python train.py --n_layer=9 --d_expert=64 --moe_layers=[0, 1, 2, 3, 4, 5, 6, 7, 8] --normalize_top_k=false --vocab_size=16384 --norm_eps=1e-06 --tie_embeddings=false --grad_clip=1.0
Below are experts of layer 3 (counted from 0) of a mixture-of-experts language model. Rows are named router (the router's row for the expert) and show model dimensions 0-127. Each number is 500 + 50 x the weight over its row's rms, rounded and kept within 0 to 999. Numbers have three digits each.
After each expert's rows: a language model's description of what the expert responds to. This comes from a sample of Wikipedia text that the model never trained on.

# expert 42
router:485435431518511500551502418536495466509597552448453466506525529508448470546548537567579428497441468486482531449552539591527486463483468561495497470469504476436398447493537446509615486470494562483545428567591557525448608433520585475543430475403528382506501522444498536427467524455447480438508582541512404503527612475476524489555483531578429555518538578477547433582519518531507530473549
It responds to: Numbers and number words in prose, years, percentages and million or billion, plus verbs like built and sold, e.g. ten, 1440, multimillion.

# expert 10
router:509515521493565439527502414569540487546553548443411477538516509400416411503466516519554469512443573461426574488588516551515414506406471486565427490474526579502452533475460530522513567464570542429527427535564589509502543418567456476556504455470485521456547533530510530443509551435488537493387545567480489406574490497514485419547528568542516494465518530483501454453622613527549501496567
It responds to: Accented name pieces like á, ó, gy in Hungarian or Slavic names, plus pipe cells in demographic tables and common first names.

# expert 29
router:525520466509584411580578499499466469499514538446440440523543513429462396554485519494524455538457561485443496465522526574584464502452425538563501528414505536484447454447537491525561563490519506417469447564602613475440601430545500502532455457406455443373503561476556533480514571454452539463490507612553461453547523487469512490554450507547486554476499508410499407535565544531532496460562
It responds to: Western given names and Catholic terms, often after of or by, such as Pope, Vatican, Jean, Paul, Mary, Saint.

# expert 11
router:432493472460504415528485456540429444557518519449494433470613523415443458581503547457612474543445544473457562466522504500480454524443533506545493459509484606494392480495496448544505583444562536459532452585566574492449595457526559462573434381426512471412548531495513517481503559434479529484462539639515463445524536542515523470580503508523459535493485487501494458525533584530517554446593
It responds to: Word pieces in Slavic and Eastern European names and places, plus the ″N marks in map coordinates, e.g. Šašinovec, Osijek, Sch.

# expert 62
router:481472501532540469565545400550436419508556547435481450537574554458428488545546537556526470523409514514444530492515517594562472486514455525569470447483496518405456466440500465573517568438577516468504437546541568543430577427576544445570468450447526454456543553456501481427426560450476539469456502527506486479507582464482544420539495591530514538442534606488469444544516601560546585418512
It responds to: Closing quotation marks with commas, brackets and table pipes after titles of songs, episodes and works, such as "Pilot", and ) |.

# expert 12
router:425497497522485402547540481583451464569496492466487389487592486432484473534553503557569446528445569460450586434537514491494428516422537467546536477448492571510452530473559403566497526449528594479531473546543600483540566420532547494580475423378521458431535547505500520491491515387521517494396540622524470458520475513463507484556484482547502515484499501503488464545565566535542543423588
It responds to: Word pieces inside Slavic, Central European and Nordic names, often with diacritics, e.g. Nov-gor-od, Vlad-islav, Öre-bro, č, š.

# expert 59
router:451485461531517450522547414550473420518549490464412434559526546435507449514565524551521429584466504477413538492539600574538444472467481576549408418482497515455468491461552498582573564421535527491561429529536522532472510459558517447510424369457531488465511559464565487433481512451498529427508516518534439481571523470412518450511506525511482568451546583433432478532538524586530618422496
It responds to: Line and paragraph breaks after a sentence or table row, plus spaced prepositions opening dates, such as In, On, until.

# expert 9
router:474421468492560412547489464577444515498485489490424493543534573459482511525485513540504402519524611466451526442593496547552458514403495527593512504430457543497448499459500502517522509498552537416540492527579563542462586427523573491512513395427474491410536515443519541475472571434498585406449507525424461525572553483475526441530478514496444491493511572406498425556612588545573523448537
It responds to: Word pieces inside French and other European names and places, especially after é or Jean, Le, De, such as Fré-che-t, Jean-Michel.

# expert 37
router:431424482564503464530545436507440432551626534386484426516566530486498461552485537520544451565410508483466558470554537579532431400488449493514433459422478537483437447437542455514588500499503559458519441567524532511454503479495522466538434486477526473434565529433572583477518498471479500468492494546545491434529630375464506386559466550523448543409550505531484459560539520558525507479533
It responds to: Adjectives and nouns in scientific or explanatory prose, such as human, natural, individual, secondary, reduced, often following of, is or the.

# expert 58
router:433445466529559453563496528554493469528566561402433418535550525457470511527510525566522471478390538526465532537472473501568454493462408554573494513452448538467487458462537512539543524479565539408483504524571634494466532446477477468492473441396472481399500576478564492445461603478514505449406457515524502480526548462476514457601499606575541523418451539546477398507540575570509538430507
It responds to: Vowel-ending fragments like a, ana, ama, ada continuing names such as Cairo, Magda, Fatimid, and taxon names in species lists.

# expert 34
router:520489454547492419536566491525526431540508542432442451539465488457481521518521545485528425483473593509409534503558562549542462467418473556485482504421468535523464463501618474595473581344601544451526490491550466619484563494586511467517441476498515472491494536503551569443521549440475504458432564547541476400543581469420527415492471552494460557432572525483442422495495540544544545484523
It responds to: Decimal points, zeros, degree signs and percent cells in election, census and statistics tables, like 100.00% or 49.0%.

# expert 3
router:455461485544510435533529524568425439521520552455451459590496519507443508486514500483499370561410525456421492432549587503566430501487411469609511508437558549485478523407459454539543557437596527481545500514566466494413533410511516491549481455397480421424539539500567582427433516469466484483492467460512490431536498485502531443548493608564458463445532524488491446510543612502559545457507
It responds to: Inflectional and derivational suffix pieces closing a word, like -ing, -ed, -ation, -ance, -ically, often in review prose and species names.

# expert 14
router:473471493529545456556540440518443450493507520426467431566553525437464470544545567528477462559427549482459529471546535585555443483427445583556465454472432561404429476456507475559507537463595555472514483506522537556445549428578577472570473497441551473470563522490510461456465635453456547465496518498531469436498551498483521433558477561528509521421513525452472464557521538532616610388582
It responds to: Commas, and, or, and ", and" joining items in lists of names, places and terms, also thousands commas in numbers.

# expert 57
router:465450492515523476553528401562449441552572550432488453543538545466451502536567542543547454535426521505447534461527537568559481468506472564521455496452527524402461466462504438582543533431581519473521444543555560559437598423571497432542466431429499463445532532454521499447427515428474550442470486575505485447517559459473554401520528589539519524447571592506484475550521594571535587416514
It responds to: Opening digits of years, track lengths, scores and heights, mostly 2 and 1, as in 2:25, 2025, 1950s, 6'6".

# expert 46
router:444481486520544476524534441572496421540512493504459480522530539424501434533522523539541447550452520415374524413574579573536470499439448577561459439510502501481416520436526487556605558444554540474536436570545512550471530419563561455511443422444526481494501540467553504458474570461496570436489559573557498482547524474452524458532471526528465553464567587444468476593561521578545620441502
It responds to: Newlines and paragraph breaks after sentences or headings, and the pipes starting table rows in lists and tables.

# expert 1
router:490474507545525499539516424551455442523582533440491479526577575472441493525533523557526459504456520513450531493522517586574475476506462521548470467474520523405472480446489455569539521452585510450540442578566557565457583401562535465545434461441528413450539547469509478449457534417499548431470532591516455482509563447480540400552524596540509512406564601474446422558521599546544577444532
It responds to: Numeric tokens in tables, dates, scores and coordinates, mostly two-digit values or year endings, such as 96, 78, 1963.

# expert 33
router:427435470561541500541543427551487491494503565499419473536570559501467417552579550545563420525405494438474524490525528519508493461448509568546451461467473518458479447440526491504579545501650514455561426609517539551506557480544559492519433455458539437440503602464507516489441558429490529413460522546485464464542504458478525476537497579533448509459527571479419459571521641582536565473510
It responds to: Section markers and table pipes in wiki layout, such as ==Plot==, ==See also==, | Notes |, and "chronology" in infobox headers.

# expert 43
router:475425511566505392524540434513531458527515479423450480554576513413479553555536550533512441488518567505442510490557551469570507449461505559558400478489416536443442481437550529561532508440513559494571420524558528531419511399529614456518452396454498487505529506509514503500502518442485504442395545540464416493586526483392597507529448502579400543473517508473502408508571556523506482461479
It responds to: Single letters and short pieces inside words or foreign phrases, such as dif|f|use, m|a|ize, M|ut|ant, often in tables or notation.

# expert 19
router:380521473604492516567530512522532436607534553426456472535510506504426497590525521476527388536435523480433501499479555563524434476492476558584472464442571535418512473444527427540520558427535515494543454522567557538457554395502555433559429477440468465478505572443552515477450499445460517565491504490547412432499557501476507457527539579506478500408565565568537466559530573526560577459545
It responds to: Pronouns like it, him, them, conjunctions like but, however, and noun suffixes -ation, -ations, -ization in running prose.

# expert 15
router:457422450502510462547531477518446441483554480470513473548458531479471449500550534517524388531465577438401516509546520550601538456488439537610523491504489514516451509463494487548541522493570529455587508499594520497416526435482544469532506466466470458460531601410517511480380546452400603437496536501439422517583518507474538421497499529507476502471588536431448466559566591558624502431528
It responds to: Middle or final pieces of names and words in entertainment and biography text, like Ma-her, Marg-her-ita, hon-est-ly, Gu-est.

# expert 4
router:483505517510522491516546458573493435551515531498474487486481564439445494483524574589550450514454497444449582549476518505627471475473472551537496453486487579419453430498573436565553582450578473429528483532548494594471577438572557422548470426471568472543510532383540526454423518483452539451501576479513510457563543451448557452572461544492463618457514549428482389503499546542529551477551
It responds to: Short word-initial fragments like Mc, De, Che, Cro, thr, plus hyphens in black-and-white, often inside sports or filmography tables.

# expert 5
router:460471470563511451567477422565441393507559544418461466506516564445488452508532583529549500505431524465468594390542502545521456472449468500533502466395492596449468425500482474506494579484587481419531469548518556527415574478528539478546412431474522440425549567471530534454439560472414558428451515521549512484542475470468538415530509541531474529443486585440452482528532556557499578403526
It responds to: Prepositions fused with "the" linking a noun to a following name or place, as in of the, in the, from the.

# expert 30
router:445498539502468414488529504537481409539515509446447407529580549465552459528504502497551474559519560524413615483557483526579477463486445511534445471520400538505477464491522516548520581434607557467460494542518541479512546445491586477552416445461538510392550547513553487469456547404513563477384538541517441440569466491448556435566497563589465470465461552498481452509590580533518525458591
It responds to: Pieces of Central Asian, Arabic and other non-European personal and place names, often in sports or results tables, e.g. Naryn, Zarya, Dubai.

# expert 55
router:400481494490549438517549411546447390509545555493492522539529524475488474613575552550516470512539555424421560437538537509490495479544486575481469485475440545451472496495519423572545549408525537470524473598519520590460526428497541485519537481441566499424523494476532514520509529450456587467464499526607497485580575412508531440549426543542473554437553545447433440593514546619536525483572
It responds to: Nouns about products, machines and performance, such as model, work, lead, engine, design, in car, aircraft and game articles.

# expert 20
router:456507562526527423480538484503446492533522562497444499514468502487440478550612506515489489539489505408437464502481551513562440495455487562525420501402443515488432450461532476566505516407556474443553447524563485564459573421573484481540402499396580459435566526474554550445502540472452538425472542543454508439536550427483516462595421512551490539405553490468420455535518558602608577492490
It responds to: Words and table cells in articles on historic buildings, highways and election or census tables, such as built, Avenue, km, National Register.

# expert 0
router:485451417498562466585574505548550451556618558524507439578470511473481514583538593539531462509475507455487510474453572499562459449493469530541418513498514531463432413493571403559527524450516556437568455536579514566468532472536464475538502413385471457518540531422499521406435535474465481442533560522512486411508599457448516452560486514506466600502548527471472484571528538520573592431547
It responds to: Middle pieces of English words after prefixes like dis or un, plus opening parentheses after words, e.g. dis-hev-elled, vac-uum, lb (.

# expert 31
router:537457400500519511528483495584435483530537546521472476520483603482452486502499516499511448540426513451426627533511475489630469510444502545506513492471480530468466419495567469549564544474555487423504460517537588575464588416537453490590495462465465444509482534435518480428420550480444504408491493527506538505558514446450560460605450601525519562500507627390485503576513565538589515473529
It responds to: Endings of proper names and words in place or team names, such as Guy|ana, Yugoslav|ia, South, City, United, Island.

# expert 7
router:462489407511539481561533383589492451521541569468464452511529555442441488527562561505563479538493526485442550467542531553567427489457472582516458450471502562389463417420475416539562549494539518455506434538550561551447571481547549442568401440437552451496565593478533480488470512483442510434437506572552457489536554469494604466541517528534455543514508587486490473539533564552550604487533
It responds to: First fragment of a lowercase word split into pieces, often c, p, b after a space, comma or article, as in c|rafts, p|urse.

# expert 26
router:491510476531513500504504455513549491513509474406454441517502518426476441529499562530574389504486536493425553477581573544592441537413479554557458518452495621501474436461533467548539553470567579459551518498577501484443531415550536476547473423421529464426527549462565544452411538432457584501464502533540488492534508428464496448484485500615512525455543564523474425554627602515550520457559
It responds to: Pieces inside Spanish, Portuguese and other Latin-American names in squad lists and bibliographies, such as Á-ng-el, Nue-va, Qu-ito, ñ.

# expert 13
router:474466498525560461558540434559451445535574539439471448530591560450457495547542534539530457508438521522449528488528528606551493452517460559541420465459501524407460457447502455573546539419591503451531463570563553552438569416572565448542460447461505480442547537463521495440428533438502545457447504568530475469526577451473542409524518589526505538441557587482478456549523599570526590442507
It responds to: Leading 1 of years and the year pieces after it (1|987, 1|950), plus numbers, pipes and quote-punctuation in table rows.

# expert 60
router:472462470536522418554490461642385451545503520456471469498597558465448516518476567568594445517486501492468525443477520541477454433459540524545519433431512521496444487407487440531522549476508491413548421534539575578487588434502533501606457432403514467439541493433489525504544563415472547408452538565497508445488541493532526465542496474498438559478584548449500442560577589530503550480538
It responds to: Pieces of German, Dutch and Scandinavian words and names, e.g. Sch, von, umlauts ä and ö, zur, berg.

# expert 36
router:553447492577531432475491473551473465587532554457470427560489505472461527524509544521473410522518570542403519477622516500563490503379449489606492551457534516495490503469555491591535510388588545438549519541595444511482551441512571460501440491499491431481542559483596576473493535455464440445458500518500423414532520515447539449480453578503413548431588502474466483504549568568510546435482
It responds to: Final pieces of English words such as -ted, -ades, -ue, plus decimals, dashes and party names in election or stats tables.

# expert 51
router:526487543523515445537563508603396492505486554513463513543528548427438504494602584519495481510491546482484510452539507517580460503444446554532493489454488528421500434504526481529540524445543521493513409558554527603462614431537490454587434416467510418460526541462532547441490565458467558442469607520596494415524483480386522468554433488553524596466546565417499459501504578541556573488533
It responds to: First pieces of British place names and surnames, such as Wh, Fort, McK, Sw, plus "- Coordinates:" in English gazetteer entries.

# expert 16
router:504496534511524437522520490554498487539549512472475497549475530521444498547557524576585499513507472519475570564502533471571469500444484552530426493449482513479418453457516482546584523433574454429478444553561560533491624430563549454539440483414560411505544499481583491471512565446452534415487505516440486483608547498482553473609410585594496530458552551389479398501533545574503557431551
It responds to: Style adjectives like Georgian, Neoclassical, Gothic in building articles, plus coordinate symbols like °W and proper-name parts like Canal, Antarctic.

# expert 6
router:461451546529604433476596414532457452506635571466441492542496525491475410600538595555568499592450491438478533451542558515513473453485499507506416472453457558432454393478518428564553552445512456481505464520505532558412535464551537433529423492465524489499600518478501544489521553460416527462491528513513546454511553477465550413536441581532507545425553508407474501541570508547541546475490
It responds to: Copulas, with and conjunctions introducing attributes in descriptions of species, buildings or places, e.g. is a, has a, with a.

# expert 17
router:482486487453525429521463520595449436576550465485497418477593514457488423554483512551553458497438568477420580454483505552507479489433495518553504457452413577465449515495551494565525583436546559452531462521538596538509537408561552508559515456442494489397519479496523552496517596403413592464402590586529525464580506536468498476562440523512511491491521508459497437518569584560520507483581
It responds to: Starts and middle pieces of Germanic, Nordic and European personal, club and place names, mostly in sports tables, e.g. Pet, Men, Kaiserslautern.

# expert 47
router:461470488554528440506582440581414483529572526422483430505554512470448460520540567475518473568420517453462571440546518541504457452515470537505527502428533580422449496448525476537533508484508473473545478544554522501431502456495495471515439347465462512441559574422593606443478484489475508437508479515586505458487561394451547441518477506540520550451506502512508493638610613556513567480498
It responds to: Opening pieces of Greek and Latin scientific and medical terms in taxonomy and biomedical text, e.g. Polyphaga, Eukaryota, pancolitis, nitric.

# expert 32
router:529464487520512488572549425575471453544552547468440458559565526423456524516559540517561447507412525520441532531503560583583469475491483508517430458463476518452437449458510457569546561431571525463509464539579528573450580419572554406571439430436543432479533522462508509459423520440467508457473485544559486480562549462452522397554531604543493525486580569532506459533536594575519580458497
It responds to: Lone capital letters opening a proper noun after a bracket, slash or line break, such as [B-ayfield, (D-avid, L-a Puma.

# expert 39
router:431445488555539506550545379575494468538575557383508471502582522491455500592492541525530477507389523562452535474496588501550456433522451531519469504511538538433469452490496435559500520446571492451484497575550555554466583452529516410505508470449500482450534539426496470458507504402539485435469507511496477442544556423442487447533460551507445566404617567485471467536555576594567582473514
It responds to: Small numbers opening list items, stage or division headings and table cells, as in "5. H2H", "Stage 21", "PlayStation 2".